From a checkpoint of a small mixture-of-experts model trained on Wikipedia: vocabulary 12769, 6 picks a token.
Below are experts of layer 8 (counted from 0) of a mixture-of-experts language model. Rows are named router (the router's row for the expert), gate (a neuron's input weights, with its number), up (a neuron's input weights, with its number) and show model dimensions 64-127. Each number is 128 + 32 x the weight over its row's rms, rounded and kept within 0 to 255.
After each expert's rows: a language model's description of what the expert responds to. This comes from a sample of Wikipedia text that the model never trained on.

# expert 29
router [ 94 158  85  81 136  84 134 139 152 105 147 142 176 109  78  79 184 116  91 166 111  54  96 116 136 115 137  53 149 164  92 134 112 123  84 155 167 172 158 120 117 161 157 126 188 171 119 102 115 101  92 109 150  76  74 154 119 194 171  78 155 124 119 125]
gate0 [139  70 142 102 158 129 133 111  68 112 178 139 153 136 168  94 169 115 129 166 122 119  85 108 130 160 113 188 176 141 135 110 103 149 131 147 136 119 108 119 154 140 122 173 134 118 122 108 181 133 119  95 159 151 159 152 116 161  97  88  59 144 169 120]
up0 [147 188 130 153  63 118 205 148  83 123  55  94 149  72 134 149  98 151 143 145  99 138 143 122 102  81 123 117 103 122 120 135 148 102  91 192 131 122 140 174  73  96  91 156 139 112 165 117 163 173 130 112  80  62 103 142 121  60 202 166 162 157 127 169]
It responds to: Line break after headings. Line break right after a wiki section heading (== Orthologs ==), plus isolated letters or digits inside codes, tables and math-heavy text, like NP_, LIF, D5X.

# expert 53
router [143 103  72 121 124 154 134 161 164 140 123 178 112  96 179 132  97  99 159 156 163 159  59 120  97 115 110  72 100 122  76 104 144  98  82  73 131 152 139 168 190  89 164 184 128 168  95 142 109 155 121 122 178  96 174 173 141 102 161 147 149 118 160 116]
gate0 [ 93 130 147 137 105 129 142 149 108 139 132 154 101 177 174 139 131  75 130 123 117 156 192 152 158 116  89 124 133 122  93 201  73 151  99 141 139 110 147 153 149 131 141 126 132 151 165 140 106 129 170  81 141 167  99 130 157 126 104 100 122 217  85 127]
up0 [129  92 153 119 192 170 167 157 181 199 164 160  91  85 104  75 132 112 161 131 148  98  94 122 103 119 130 123  78 124 119 109 140 171 153 179 126 103  96 160 149 153 105 169 186 124 115 152 119 146 150  99 102 165 112 156 122 129  99 190 162 128 143 187]
It responds to: Sector and activity nouns. Common nouns for economic sectors, services and activities, often after "the" or "a", such as food, construction, research, housing, railway, healthcare.

# expert 22
router [115 143 170 124 116 163  91  91 187 115 219  79 103 151 120 125 154  85  63 129 156  92 155 186 120 105 140 108 125 127 166 110 167 134 104 130 166 181 130 137 167  99  81 164 130 139 134 101 141 139 144 111  85  74  99 115 179 105 190 117 178 165 117 115]
gate0 [120 127 146 143  97 129 138 168 180 165 139 117 127 127 155 100 170 137 116 138  94  90 120 128  97  94 117 102 149 120 114 161 162 148 114 131 118 111 125 116 122 152 110 142  92 118 137 139 186 124  72 187 115 137  60  84 107 168 124 154 184  71  97  84]
up0 [ 64 110  32 110 178 152 116  96 115  88 125 104 141 128 152 129 111 122  68 125 121  89 134 202 157 119 167 111  57 140 101 102 184 126 156 154 106 123 162 133 179 142 135 129 132 169 132 128 167 175 160  63 124 117 135 182 143 127 162 160 123  86 157 131]
It responds to: Table row starts. Line breaks, pipes and markdown separator rows that open table rows, especially in fight, tennis and sports result tables, plus officeholder lists.

# expert 54
router [ 84 103  69 100 127 165 123 100 115  84 136  96 127 156 175 164  66 126 132 155 109 186 125 135  99 121 130 108 130 120  86 143 107 140 153 119 158  94 133 127 179 120 138 165 215  94 119 128 144  67 105 149 148  85 127  74 153 146 130 214 163 138 165 115]
gate0 [131 111 145 137 136  78 161  92 156 137 108 103 132 121  89 109 119 152  86 155 158 110 104 147 146 152 101  88 141 144 131 142  99 126 179 126 174 144 115 132 129 164 129 155  76 163 125  84 121 171 143 140 129 153  98 155 168  22  78 122 150 130  82 113]
up0 [155 113 137 120 119 128 208  98  93 138 144  93 106 159  75 137 119  93  87 118 145 126 151 135 122  66 143 105 148 208 126 155 131  97 151 146 145 178  81 122 151 176 131 181  88 171 113 123 133 199 164 153  81 143  66 186 181  33  81 118 149 166 160 158]
It responds to: Noun after determiner. Nouns and adjectives right after at, the or a, such as this point, same time, International Stadium, railway, construction, training.

# expert 24
router [163  90 104 138 154 116 141 165 116 112 112 129 154 153 107 157 157 146 120 126 120  86 161 133 140 107 148 160 143 160 136 118 106 128 177 136 137 183 114  74  83  93 135 114 183 119 111  63 124 164 156 166 102 143 111  99  58  98  96 135 148  81 115 170]
gate0 [140 144 149 212 204  80 118 150 144 168 116 123 141 143 154  95 141 117  77 135 147 130 147  89  84 139 131 121  87 153 156 100 109  76  73 152 169 113 124 102 117  98 202 157 128  84 161 136 101 110 136 168 114 164 207 139 112  91 147 156 160 145 129 131]
up0 [119 147 108 140 173 107 111 174 127 189 157 144 101 120 120 119 158 182 183 130 109 154 168 162 102 150 126 118 110  83 155 142 109 172 188 120 127 117  90  89 126 139 113 120 135 142 198 170 138 150 100 128 136 118 102  54 123 121 125 130 107 137 176 159]
It responds to: Table separators and cells. Pipes, spaces and line breaks in wiki tables, often empty cells, plus squad codes MF, DF, FW and Yes/No cells.

# expert 5
router [ 83 145 127 162 107  88 105 159 112  87 127 140 147  61 149 106 127 156 189 116 173 129 100  82 179 139 143  58 115  85 103 221 118 129 135 131 113 129 130 139 109 128  98 117 113 127 124 183 172 129 117 162 117  97 108  89 109 130 167 105 141 100  80 100]
gate0 [129  85 178 119 132 161 121  86 151 121 146 101 151 150 124 155 167 102 146 102 101 128 155 115 174  91  93 136 136 121 171 180 132 164 117 115 155 116 181 111 114 219  72  86 127  49 125 124 182  90 115 140 116  83  73 147 152 123 123 140 159 102 110  93]
up0 [ 93 114 133  93 103  56 113 146 106 157  82 182 128 149 132 147  81 143 151 133 139 129 174 160 101 157 128 159 149 140 116  99  89 122 193 142 127 130  16 168 106 126 121 137 137 183 112 108 109 148  86 106 205 139 119 185  99 164 104 139  76 158  83 134]
It responds to: Capitalized name onsets. First piece of a proper name, usually a capital letter or short syllable, often a place or surname after "of", "the" or a hyphen, like P(eshawar), Batt(isti), B(jugn).

# expert 60
router [139 126 111  98 115 172  93 131 148 103 186 142 160  85 154 135 121  91 175 183 125  87 141 161  98 160 107  92 173 204 113  76 147 150 119 120 103 201 141 130 109 118 100 108  99  89 159  55 113 170 132  65  76 138 109 147 107 100 139 161 177 153 123 128]
gate0 [162  81 114  75  99  77 115 155 125 151 130 139 121 159  97 115 180 123  76 160 141 126 101  99 148 115 227 179 144 114 175 139  93 126 114 159  81 158 122 132 174 123 154 125 152 162 144 101 130 137 158 105 112  73 129 189 119 113  94 134 180 139 133 153]
up0 [101 128 138 194 168 159 136 133 118 137 110 118  89 167 146 136  60 141 182 148  64 111  61 216 113 149  65 125 121 148 126 147 107 102 129  95 134 115  85 125  97 121 109 191 129 114 123 167 116 108  80 171 123 154 127 106 172 105 118 142 108 125  65  77]
It responds to: Table numbers and codes. Digit pieces, decimals and pipes in list tables of asteroids, constituencies and standings, such as 253|22|2, .0, L.

# expert 62
router [128  68  97 196 157 110 139 148 117 149 112 139 159 153  82 104 127 122 143 161 111 148 110  62  62  87 152 150  86 120 169  93  62 172 112  89  84  92 180 152  91 154 119  85 136 129 172 149 187 109 148 138 107 123  94 110 137 164 141 163 144 107 123 151]
gate0 [102 117 116 102 134 167 165 171  74 109 138 181  81 145 107 124 121  83  68 111 100 160  93 109 128  66 176 125 130 137 152 109 116 118 129 121 145 100 109 166 139 137 151 122 145 163 129 157 149  83 124 123 105 149 107 114 179 148 121 104 147 133 144 102]
up0 [142 104 124 155 131 129 151 162 174 116 110 108 100 105 135 187 113  65  86 133 125 163 100 157 140 104 143 107 164 101 139 124 177 116  42 109  93 110  96 165 149 126 145 141 116 151  53 106  93 104 231 162 106 151  70 138 110 117 131 132 136 213 159 117]
It responds to: Song and film title words. Capitalized words inside titles of songs, albums, films and shows, such as Night, Love, You, Place in No Place Like Home.

# expert 44
router [134 107 135 158 154 178 117 114 107 184 162 176  93  82 106  98 156 134  86  75 170 119 101 130 159  83 135 120 102  98 116  61 171 129 172 121 145 116 128 167 143 116  95 169 161 125  99 126 122 129  74 123 122  92 147 141 198 188 136 130 174 135 149 176]
gate0 [ 66 127 138 110 153 171 120 136  94 146 143 101 146 188 132 164 187 135 102 172  67 112 175 108 104 118  90 154 128 138  81 140 173 114 154 139 135 156 143 133 163 132 161 102 121 170 161  53 184 112 104  98 200 120 129 126 115 210 187 163 129 149 135 158]
up0 [140 166 125 118 140  83 102 128 149 138 154 117 134  57  97  51 120 125 126 142 188 161 103 111 177 176 129  63  95 119 161 172 106 153  96  87 126 113 182 199 116 107 165 183 117  81  79 155 127 116 124 143  87  41 146 128 132 122  96  88 128 165 129 121]
It responds to: Line breaks, was, en-. Paragraph line breaks before a new section or sentence, plus was, is and be, and the prefix en in enacted, enforced, enrolled.

# expert 45
router [103 132 121 105 144 134  93 126  89  68 172 103 111 124 117 150 124 163 231 168  59 171 126 139 107 140 110 161 195 105  72 157 126  96 144  96 112 154 134  74 102 170 144 122 138 200 113 155 130  94 119 141 158 135 118 103 177  74 154 153 153 185 105 155]
gate0 [ 96 134 130 165 128 115 165 119 121 132 189  96 108  78 102 117 100 104 149 105  86 137 145  95 152 115  98 151  94  77 111 140  30 133 151  69 151 177 106 124 133 115 164 141 153 105 162 119 144  84 164 103 183 101 181 166 101 141 132 152  38  88 149  93]
up0 [ 87  77  79 155 144 157 109  77 101 121  81 139 107 159 156 151 164 161 100 126 119 108  72 199 139 168 180 131 142 138 167 107 160 140 141 203  99 144  95 135 102 113 151 138 115 124 118 150 151 101 140 120 121 180  90 127 175 145 133  70 128 151 140 167]
It responds to: English given names, surnames. Common English first names and surname pieces in names of people, venues and firms, such as William, Robert, Rey-nold-s, -son, -ton.

# expert 50
router [ 89 114 137 140 115 116 119 112 139 169 149 174 174 180 171  93 175 136 121  51 121 144 107  81 123  52  94 154 147 149 141 115 160 219 129 113 140 158 133  74 112 109  96 121 125 123 157 102 105 126 159 166 144 143  75 151 157 109 109 172 171 185 106 107]
gate0 [159  85  23 131 119 143  84 132 108 123  91 121 145 119 158  99 116  54 115 123  91  87  94 118 177  95 188 191 100  81 139  98 137 159 126 129 137 134 163 149  94 171 174 145 135 119 139 186  96 140 151 180 116  95  80 104 117 106 110 115 184 110 169 122]
up0 [137 129  99  90 120 126 184 140 117 138 160  84 110 201  95 102 136  67 106 125 103 121  60 162 117 110 165 127  72 106 172 123 110 115 133 167 153 159 127 118 152 173 149 127 132  53 178 139 133 160  95  89  84 117  82 147 181  82  69  80 113  80 145 155]
It responds to: Foreign and technical fragments. Middle pieces of German, French or technical words and names, such as Bo-ch-um, Surve-ill-ance, enant-i-omer, plus accented letters and taxonomy labels like Kingdom:.

# expert 46
router [193 111 104 172 175 130 155 121 152 152 110  77 152 111 120 113 116  62 106  78 113 116 115 152 123 109 152  84 155 116  96 116 111 115  61 128 101 115 141 148 133 178 213 111 140 100  95 195  74  88 169 153  96 129 132 100 142 120 159 136 103  61 142 155]
gate0 [ 73  21 100 117 151 134 174 160  83 106 178 100 156 165  55 172 103  81 104 119 128 140  84  93 109 155 155 105 142  99 156 165 117 178  83 150 190 150 144  82 150 150 152  79 110 133  84 110  77 115 108 131  60  98 102 115 151 157  99 156 137 152 168 136]
up0 [127 152  84 106 145 114 105 106 113 133 137 121 134 159 106 113 123  74 125  61 131 144 200 172 191 134 116 126  94 125 145  79  77 130 165 131 128 160 159 140 117  99  92  33  86 126 118 131  54 145 133  90 170 133 105 145 115 138 113  80 106 156 139 113]
It responds to: Line ends and due to. Line breaks ending list items, plus phrase openers like due to, according to, similar, mid, southern, what.

# expert 30
router [155 170 188 113  94 159 154 141  78 131  91  57 140 165 145 109 112 122 140  88 163 140 156  93 105 150  75 129 100 153 127 120 131 139 147 139 119  90 182 134 148 155 150 145 123 105  93 140  57 150  48  97 117 123 156  92  73 117 123 171 167 109 182 118]
gate0 [103 142 162 124 111 128 136 121 162  70 173  86 137 122 110 143 142 202 134 185 140 133 117 129 129 104  83  75 131 123 129 147  83  95 140 142 151 106 159  72  97 166 176 112  88 123 127 126 151 127 112 197  94 123 112 120 107  75 112 145 163 136 151 103]
up0 [136 110 132 162 101 120 164 163 152 118 107 131 159 151 129 153 147 104 112 100  35  77 124 128 160  87 152 153 255 137 118 119 149 130 108 140 139 141 115 108 159 142 103 165  93  87 123 188 126 134 102 143 159 134 108 173 129 124 120 112 129  84 117 137]
It responds to: Commas after places, dates. Place names, county or city names and years carrying a trailing comma, such as "County,", "London,", "2011,", plus located, situated.

# expert 11
router [135  96 111 101 117 121 181 145 128 161 125 111 137 144 127 131  90 157 118 188 126 154 178 166 112 149 121 139 138 119 148 143 108 159 114 187 112  92 173 115  85 158 112 148 114  84 113 160 123 100 148  95 162 171 126 176 133  91  79 188 171 136 140 159]
gate0 [ 84 154 110 154 162 152 131  88 143 132  86 163 149 130 123  50 107 132  98  89 176  64 113  50 129 121 190 156 181 118 141 144 167 193 164 147 151 129  50 127 133 126 140 182  93  98 162 110 144 136 151 114 130 127 131  79 131 107 113 139 131 151 134 118]
up0 [143 108 123 128 107 101 122 150 131  92 184  93  83  89 134 151 153 106 125 188  80 169 111 199 166  61 100 108  83  85  91 187 107  80 118  95  91 130 149 141  96 132 149  86 154 100 136 128 160  70 112 122 144 109 113 115 149 143 148 116 143 131 136  74]
It responds to: Infobox field values. Words or word endings that end a value in infobox or taxobox fields, such as taxon names (Porif-era, Gent-ian-ales), religions (Bektash-ism), and roles like vocals.

# expert 63
router [123 140 195 152 128 119 121 111 152 151 208  87 146 200 143 124 126  61 140 163  84 121 157 138 156 126  87  97  65  86 107  96 138  98 162 149 181 169 117 142 175 120 168 168  88 118 143  37 167 141 115  49 135 129 153 111 126  89 152 109 132 129 127 109]
gate0 [164 124 148 115 197 117 136 172  72 206 126 127 115 169 112 121 137 121 172 163  95 153 123  72 110 139  87 150 114 147 124 112 104  42 123 146 166 131 142 144  74 131  83  79 177  85 116 107 110  92 150 118 143 160 101 147 140 158 232 198 117 117  82 143]
up0 [155 167 127 103 130 125 152 114  64 150 171  73 149 138 100  75 151 122 141 130 141 154 127  90  91 129 133 207 135 139 108 177 106  79 136 119 116 123 118 117 102 103 143 119 179  88 154  95 169 114 173 125 181 122 117 158  96 131 173 193 132 159 124 114]
It responds to: Participles and measurements. Participles after was or as, such as served, released, based, designated, plus numbers inside unit conversions like 140 ft (42.7 m).